{
  "num_hidden_layers": 8,
  "hidden_size": 256,
  "n_experts": 128,
  "experts_per_token": 3,
  "d_expert": 48,
  "d_shared_expert": 256,
  "hidden_act": "swiglu",
  "moe_layers": [1, 2, 3, 4, 5, 6, 7],
  "router_score": "softmax",
  "normalize_top_k": false,
  "routed_scale": 1.0,
  "balance_loss": 0.00235,
  "balance_bias": true,
  "router_z_loss": 0.001,
  "router_bias": true,
  "init_std_router": 0.0315,
  "lr_router": 0.00195,
  "num_attention_heads": 4,
  "num_key_value_heads": 4,
  "head_dim": 64,
  "vocab_size": 28076,
  "norm": "rmsnorm",
  "norm_place": "out",
  "norm_eps": 1e-06,
  "positions": "rope",
  "rope_theta": 500000.0,
  "rope_fraction": 1.0,
  "qk_norm": true,
  "attn_scale": 0.125,
  "tie_word_embeddings": false,
  "parallel_block": false,
  "init": "uniform",
  "init_std_qkv": 0.0357,
  "init_std_o": 0.0357,
  "init_std_up": 0.0357,
  "init_std_down": 0.0216,
  "optimizer": "soap_variant",
  "learning_rate": 0.0059,
  "beta1": 0.95,
  "beta2": 0.95,
  "weight_decay": 0.053,
  "lr_head": 0.00703,
  "warmup_steps": 50,
  "schedule": "wsd",
  "decay_fraction": 0.674,
  "decay_shape": "linear",
  "final_lr_fraction": 0.1,
  "batch_tokens": 65536,
  "max_seq_len": 1024,
  "doc_mask": false,
  "train_tokens": 271600000,
  "max_steps": 4145,
  "dataset": "wikipedia_en"
}
Below are experts of layer 2 (counted from 0) of a mixture-of-experts language model. Rows are named router (the router's row for the expert) and show model dimensions 0-255. Each number is 128 + 32 x the weight over its row's rms, rounded and kept within 0 to 255. Numbers have three digits each.
After each expert's rows: "mostly gets" lists some tokens that are sent to it at least half of the time. This comes from a sample of Wikipedia text that the model never trained on.

# expert 65
router:165170115132145098107114081144083140123121116215121143138147187080123104108113124135065151142140148094131160124124127130128125137206141085191129183106159108113091121117141076111162114159066161125152123143191085121137112103140147105121085170110137119114119141109128164092156121153152121123131138124095164191161114144100130099149093096111075124110075112147119112166073135122131121078125145048145118108052142152107163108161114128136165149126118138197141128089121129116162083124136081109140116120132176176126169073164145112120176131140151097132141134112108122124132114178102170175178157088115152174158176200109155074142148074141097164163141149117116142145122055219118089121195159120124114159136063130130176162201151120091140154095165108211144085104149064123139251129106143
mostly gets: " Democrats", " Miller", " Jones", "ists", " Rangers", "ants"

# expert 64
router:135127139157141135080139112105126141101108126146137100135078112107113093133147234115064103124155077128130139159148128085127186134143120135140022119120147121153141144116103147116110140129145174149117108177132151132187132138148166083111147099118132134109144115102135102153152114151059076131139202132096161149128136154125124113129126112148013057125083096098107151125051099134148097084195137132099145174134137122024117109192141151152104123145067098141176126087093108090092127130112158098099136202107148099120179155142129072144115129160132108062125128131124178144123085090071107101154118127089163088164167129164132085082165130133154105119086172051103190150121121184158124114136132167078078107116078143132090140185092108118154081161130079146107119070163086131120134126094142
mostly gets: "'s", " an", " a", " his", " their", " its"

# expert 123
router:140147123166167113141126118064087088120117126173150147148086088100139130145082179120167142142135132140167141158149133101139147185146078139092117206142155137131169111062117129117102199147167158122131072137130130101152186100142137135112090119105128109114149086139128205128130034156110093133143128133169134173090216146123200101110119076207109092112110123163115181085131154110113120144191177104082181096113172154118148099159119165144123092144091099122114138095127083118142081134133106073140110198135137121112153136155118084152098137132112115112131137115040102130175110167124115129126032120137160196131140157169154148147121065086101115160125121100148142161060106180115098119208121115073135081062140175123143166186089124134188137148128139156144169087132133091134126134139152
mostly gets: " two", " three", " several", " million", " four", " some"

# expert 116
router:122127166130143104167124059110114181035091118202120102093149153107126094140124164117116130115136149136127125147144117099127138157115126150115147157114129096117117144078130090116136176126048156213123122131144096068145137165131163107144115138125133113118138117186095093138113104176121099122157132090161115198140127126141134111214109090146105120079073129127118138167108152125154116143148161040123127127065157125101161135161102074181144106113104147097125125122144097127135082126125127128110131179095159135096167141214163126125112068143133078113145178134130117139080117145118159159155122098142162137161142139133121125166156121125091231196154088090129123106107092179132121174123166162102106161090096127107123138166203095145142179148186075134114091033100052059126220126101156
mostly gets: " Man", " Be", " You", " Is", " Don", " Tom"

# expert 98
router:170155140183091086064156081085117145069132111147119083113137126125075128134110110058116118130144073116160211142132122103144157148133106170160103196102107109098116029110151117082098103149162135129143119123135113094176138120133178133163145133004161153123167124136139119152142151112107100146091162092114152119105150095154114154102118112140115131075067147128152132120111123134101111065193138075084117120088146108133202090140096126097181105073077201115102160122102145095151113122166182104105104108121116107092134144126161121087106082119137101119154120143101140120187094141130156149130127121161101161152137155155159138174148119127085191122096156082145188137129118109084086116133134150119229121072089140162095205137133077068143129189165137139126155125138114084118170130059138
mostly gets: " such", " known", " used", " use", " well", " served"

# expert 125
router:166255151134073122153136146103148144110141054138122142104035126116111139147116186136157134131128114116135112157144097092060115179155082140146122128062092111130188128125162116132159133163124132177158084152142118146165133108114127110130093166121196095133145109096111127138138137133108088126165118071169097148144154125147110085127130095247120106098107114147173098156121115152101125144135118147117109159150167138104119034148136107128157093073115135146114174109087109093092123128136162072087113149136185161120125136136119104102154106114126062071073147113130124097140110178064155118154099103076091137177127137144161119155153079112118173172064151073155123103135133186066153140136177175124137110161069150067134161168127071118131102140137138149132142132083133119135119212119127
mostly gets: " in", " In", "In", " during", " |\n", " During"

# expert 95
router:178166149135089090166161118136125185097105065137092080162125100087147137162095140139163136142136124121145166173135158121075124137169095165123122156067157090120114100106158082115089155144081142121138107144165123127142102091219055084163170113135152117115144111096102111177149134118082109166153083128145086161061143107136151139192123143126129123079046153102138086145118151112156111123157098130067162090084174114118196093149145157181166120081152114157184127143092058126119147104144161121169098188114141168125146064192163133139165095113112103126126137188095137142175135155121126123175141098150137128166182142154124096182145116161068170102028106097200194108115107132099148094153162114132143148152134136113119150112131105121158094117168114122108142086113127066048173123115109
mostly gets: " d", " Sh", " l", " ch", " Sp", " Cl"

# expert 51
router:101107131132111066162134137163157093107132103171095104078039141123070099141126135115166131107133102119135109198135118138106129134148122128161089127127094113109089059133135103118166152135113139216139142146133135068141097139125109103153167124088177153113174106168142152107110077162128082164131124104121132120119148142137128125128123077139126082060044145181133170122100164124164139123122141058120142072085113118113196132163105168090131149091106167102141167096037145123146134137127167150138063163089139125113126118126156134120104137102147149123184146173130147128159128169127146208131120122118207159167099102171125109191139121104096191115121162046131173077116106192076069107152173176103132098104145123148110224108086114125134110173128089143080190092097124129127136180084162
mostly gets: " that", " which", " who", " when", " where", " until"

# expert 67
router:128122118132122153147111102077057118121094094122140083099132146095091112159098152118119124089143128134122133180113139093076108152136091161152148116067128119136159103122169152119096131147092131133123068138141130113150109148175168105097163153036167134113190123163114104128153140125124092127113146072124063186131145148183108135198098054206057117088127109177150061163093150176163114140131154102096126155053123147117129119185130150209190140096105133163114158132118130118082121138135105100112137134150147081141137081124111094104171124145118065123168131148111180095129068120124094220142060123079144179149140154130151043171143074125126132093098160074147133154129133120108156159119175138083165095072116117084100160176172065115126140142108066143106157146120128123091151161118165
mostly gets: " to", " would", " can", " will", " may", " did"

# expert 42
router:139216150156099102128133107086150164113074097136146075095074158096131113107110121089118118175120076123136158180105113117143142117132108112124133209141140084112128097056090133104092171159062199164139115161111088102158152108146135038144122122105143086045120112171166125146113107174125132131111138076125171151117139125134116118155147128133103084051118140183226156151126137109137106132129120093121135109106154095125173108160162168125116075088121109121167122145117128127131131099126149090092116153100136131071132114161129125117137168139122081103123198167106109078133107190127174193148154121145155171143147216146131110158137108085126189111128090127166165163103030146147127144147121143129119138068111126120168170222156147099127205148181137138140095140122074143120150096070139
mostly gets: " John", " George", " David", " James", " William", " Paul"

# expert 115
router:149148160164071113099109132093139101074083135168057145122051166079138117152109186112148121105151123057164123151143092073144114178123132139116083151148112125136125100088078063104097147147141139211193097152110147042158158146140139099134098119106116099105151111155155155179107042138078116145125161124122097147125139150149166117147051125133117108121092084118120079163135113177129096136144165117098157135116158139100136125185136108166150096125146114153189175112104109092101097085130181093110118146107141125105165153142181096110116100121124110046115134143141177131138106153053142121134107119140154085164136119091138095117174108165151123192079116087127138105114080148129081198136126110098148103132082137116138183190098078124213174103127053137117092113147121062155170153116167
mostly gets: " The", "The", " Your", " a", " the"

# expert 7
router:110167097135103111114142116130140097110126094135067106126067146125105125141112150137105080129166105131136132146181138128146111138176099146130106127123117064131112095109070051130160132132123139159131127133167120127154131138158158106178131173142163077075180110097162127078141117117140122163114139138095086170128138106123141115197126031158120107134106125144169144096113120112133133147113104142082141121117116147127125075128122164157108068060088187129137166054088063130102146131176144102090141128112173142143121101122124114098111135086132095111073133111152121038145117116119169114185120054036137185182211112116193070131184088137093128187133153114097116139119111143047157114157148150138185119118080119103101233143197124118101119124166125127117168102181104071127157157075147
mostly gets: ")\n", "\n", " |\n", ".\n", " •", ";\n"

# expert 119
router:161152177160149070124137102119101121072091114136090066142108129113137129119129117092118146112178125142082189164140059111094144126143093129113115146108157138066181114120167130118111151123152120189133120129136113108141104129149169103088157187103145137129143117176135176167182088171141068105096119037088114173089128126142120126107088054161092116063116172168199166133106159152173145136118127097118130127024190204148156130162157125104170093117187091129123144105092124124113116135122090109099111139115094106111122158125139133102144126134119081140168133126108162135114073114124127137142106133138156117155102169157153128115178111132105185165123159127161215172120126146108131142133225174053135136101119152090107154161185077121093164220116114167118185116104116148118174182085143
mostly gets: " for", " against", " For", " joined", " defeated", " met"

# expert 77
router:155180132120133135113065121122132148155049101213131102135091220116141089114103143138126139101166112100166128137141122100154177112156096079116150138127165107129110127082098087102156129160100122153153129156133099137153088086164153086188077144134130090086123148138159099079137119077131122195122148108099149141129151104154147143090147101186067141095127106141139159098052145146145085082148165038110153120141087116077181119131189148193113070110116098148160104099111109084149098116119109150113083116098163118085150117156101112181141121177100133106103232188137202119148129181123108138132133116170168152139157129115172140183162082131149148168149105100083145183078099133132122128185091163128093132110063143086138140180155136083111122098222131171127130144088116137122136135116119
mostly gets: "ium", "ica", "ius", "ia", "ata", "ura"

# expert 106
router:121113101140106105133130094059066122147101119145133140158145162102127090205105125135132169091195108085143143138140131116110155140191078100139116175139162115119117077113141095117144161128147128116151111135148093135137103126158141084112081160118133061127163145099082126110137092140149059161102090126142091136157148140155161098125147111131080130088078116131116116186104138152116112122120113051127187116073145142114180115133132178083219116083139129218135126123099139076132056088140112113150104124112149097100146061150132122153123088146114107133113173171107199110133140183142142142145134092163111161149182152113191142175161035172099152099112160125105145178107142217099097101181102154076126108169061140090107141113092105056096128122208104142132172139096101129078173139128130
mostly gets: "ates", "ions", "ments", "ures", "ages", " states"

# expert 86
router:147146071142128106149108130125124143084119106136139142091087119112096117161136223138119048101198114128130146153238131101119096135161096135126126121037097116081212125126156109137122121157161155172132107201115143106187165131162140108120074169128165085128153118136141155136110121119113070153087120059070084141070145094190151101146102091211099132085120138113162151159100145155148120107098149130139135158106104154136116144190219093094153051107113110122117139117118085101156110120131130084127141155114142116105117145119135071192141110101113090121191130129129132081211110095106121137122122151113164163130140185187173120200113086095104161137111169121149122131128116111089092173118134128107106140062114113086113130150134129119132195149107121159137166143115130144087126214104138
mostly gets: " at", " by", " during", " through", " under", "On"

# expert 82
router:139126095119147061173114085105078166089085122144096120128104131080102066183086127109114120135154076107121162148111064121112163139150130104152086105143114096156152135060117075095127142133082139156141117106121156095130097042164136110153109102096110107091124106108097123181112107102115096126154095149155095222121173113152128131112131113129114092102057172087125120166059088171160103134112117132104129101060135115127149146135169156189089111087117181147144149120106114120088057082146090091128102160120113127115146129190139113168166120162147105111173158199080113107139115170122136112129107092127125122132121142084126113142114115126076184111125123115192187123111075210047113155152112097132186171083147171107141140148156114103131105128201079136135075039173107097092176167114118
mostly gets: " Per", " Se", " Mor", " Or", " Pe", " Grac"

# expert 101
router:120120079128144138123085120134142122089125102140053099121099146130073128140133198102113077171148092103085135143159116120138105133170093153160122162078101095097190099098140070098100147145125121249151085141138130118119151073129139122129132152101160108140144081147184141135162110195077114136138126084182151148103142118171131144110095087209108121128083085135124142128129108138106014129107146136134085086111151104070121094187108077107144115129108118131134140138062152110112040134142183098116124226119165139126156077148213094163097117130067104088144132118114172147090122136134173121158109125142140123147147128095135107130132121151114182190157141139103185168120137105127161140126173103098162167098086227137148159148172143129128139139109137160080118131149099100085185144112116
mostly gets: "–", "/", " '", "′", " #", "−"

# expert 112
router:116132053137104123146150118118113114082136119170093135147088182117064136157117144104140108127141095103055123161127121092130113151140132083123088134139109044066112107095073129102166143163068172143153113136190129124159185140142106072143141131132162136116158120117124167088068119110094134191178146136067098123089180104141149123174095075149119116137110079169154086105131169203122075130111128117133159071113105129123126053161119139120171066038122135131149176073129116139108137081181137131102085142086117141096114089140148123124108147117113124118103156129116139062192115093096168140168099081115185122143119140191195106174163134099145135142096151128175116112086140117093081130164128134111118125081143129115107143140096146096115124097154121182131166079102000091122146184102130
mostly gets: "==\n", " ==\n", ".\n\n", "===\n\n", "===\n", "==\n\n"

# expert 117
router:159115127150142129156119102064112177084089059136106118177122104096091119173075176139115122143153136132145133194127150079114197151152086099113068143127172098141228144104135109117068134112120187144164134126119160104109139083172135090149102095147129141105127121064099156187163083148103117139164129144115084158104177107144148130193165137143121049108036138096100134131062118132161103131150178135065126100063185146105193171167139167157114127086049122112138122073085125125083114086145181095164115152149116135108147105177178107142158083141122109130135168152091144124121114144099158127143053092134123127162139170103144114123119117088120135133079104098183159115111092115095147144161120165096137148123127140097149113134131054064165138133124071126156138132127127057073154130114162
mostly gets: " p", " h", " no", " No", " un", " v"

# expert 87
router:120105109140136124057137083121071193047095137126057131124135165106062109128088123077113117094156043076100225214119080132124134140126098141124111147112173123158123141121136083128148187126127165151126121129148068122134095144148077128135148166098121112112153138153129123125144116137120098149099141106151068148103175128143132089125117108125051112129074090126145099130113119160147118107191139033114125146129093123123136114140115086191172140091081130159154118101103133120112067150144108148095108120102136102124127102135134135142169149112102056087097139127096113111101120188130209166135053113117108181200155138090155125111133067151115111188089159066111143109081109147104181140123107123144108141101127141134127174127153085083137124187185039141069153150106120171088149134112133
mostly gets: " was", " is", " were", " are", " been", " be"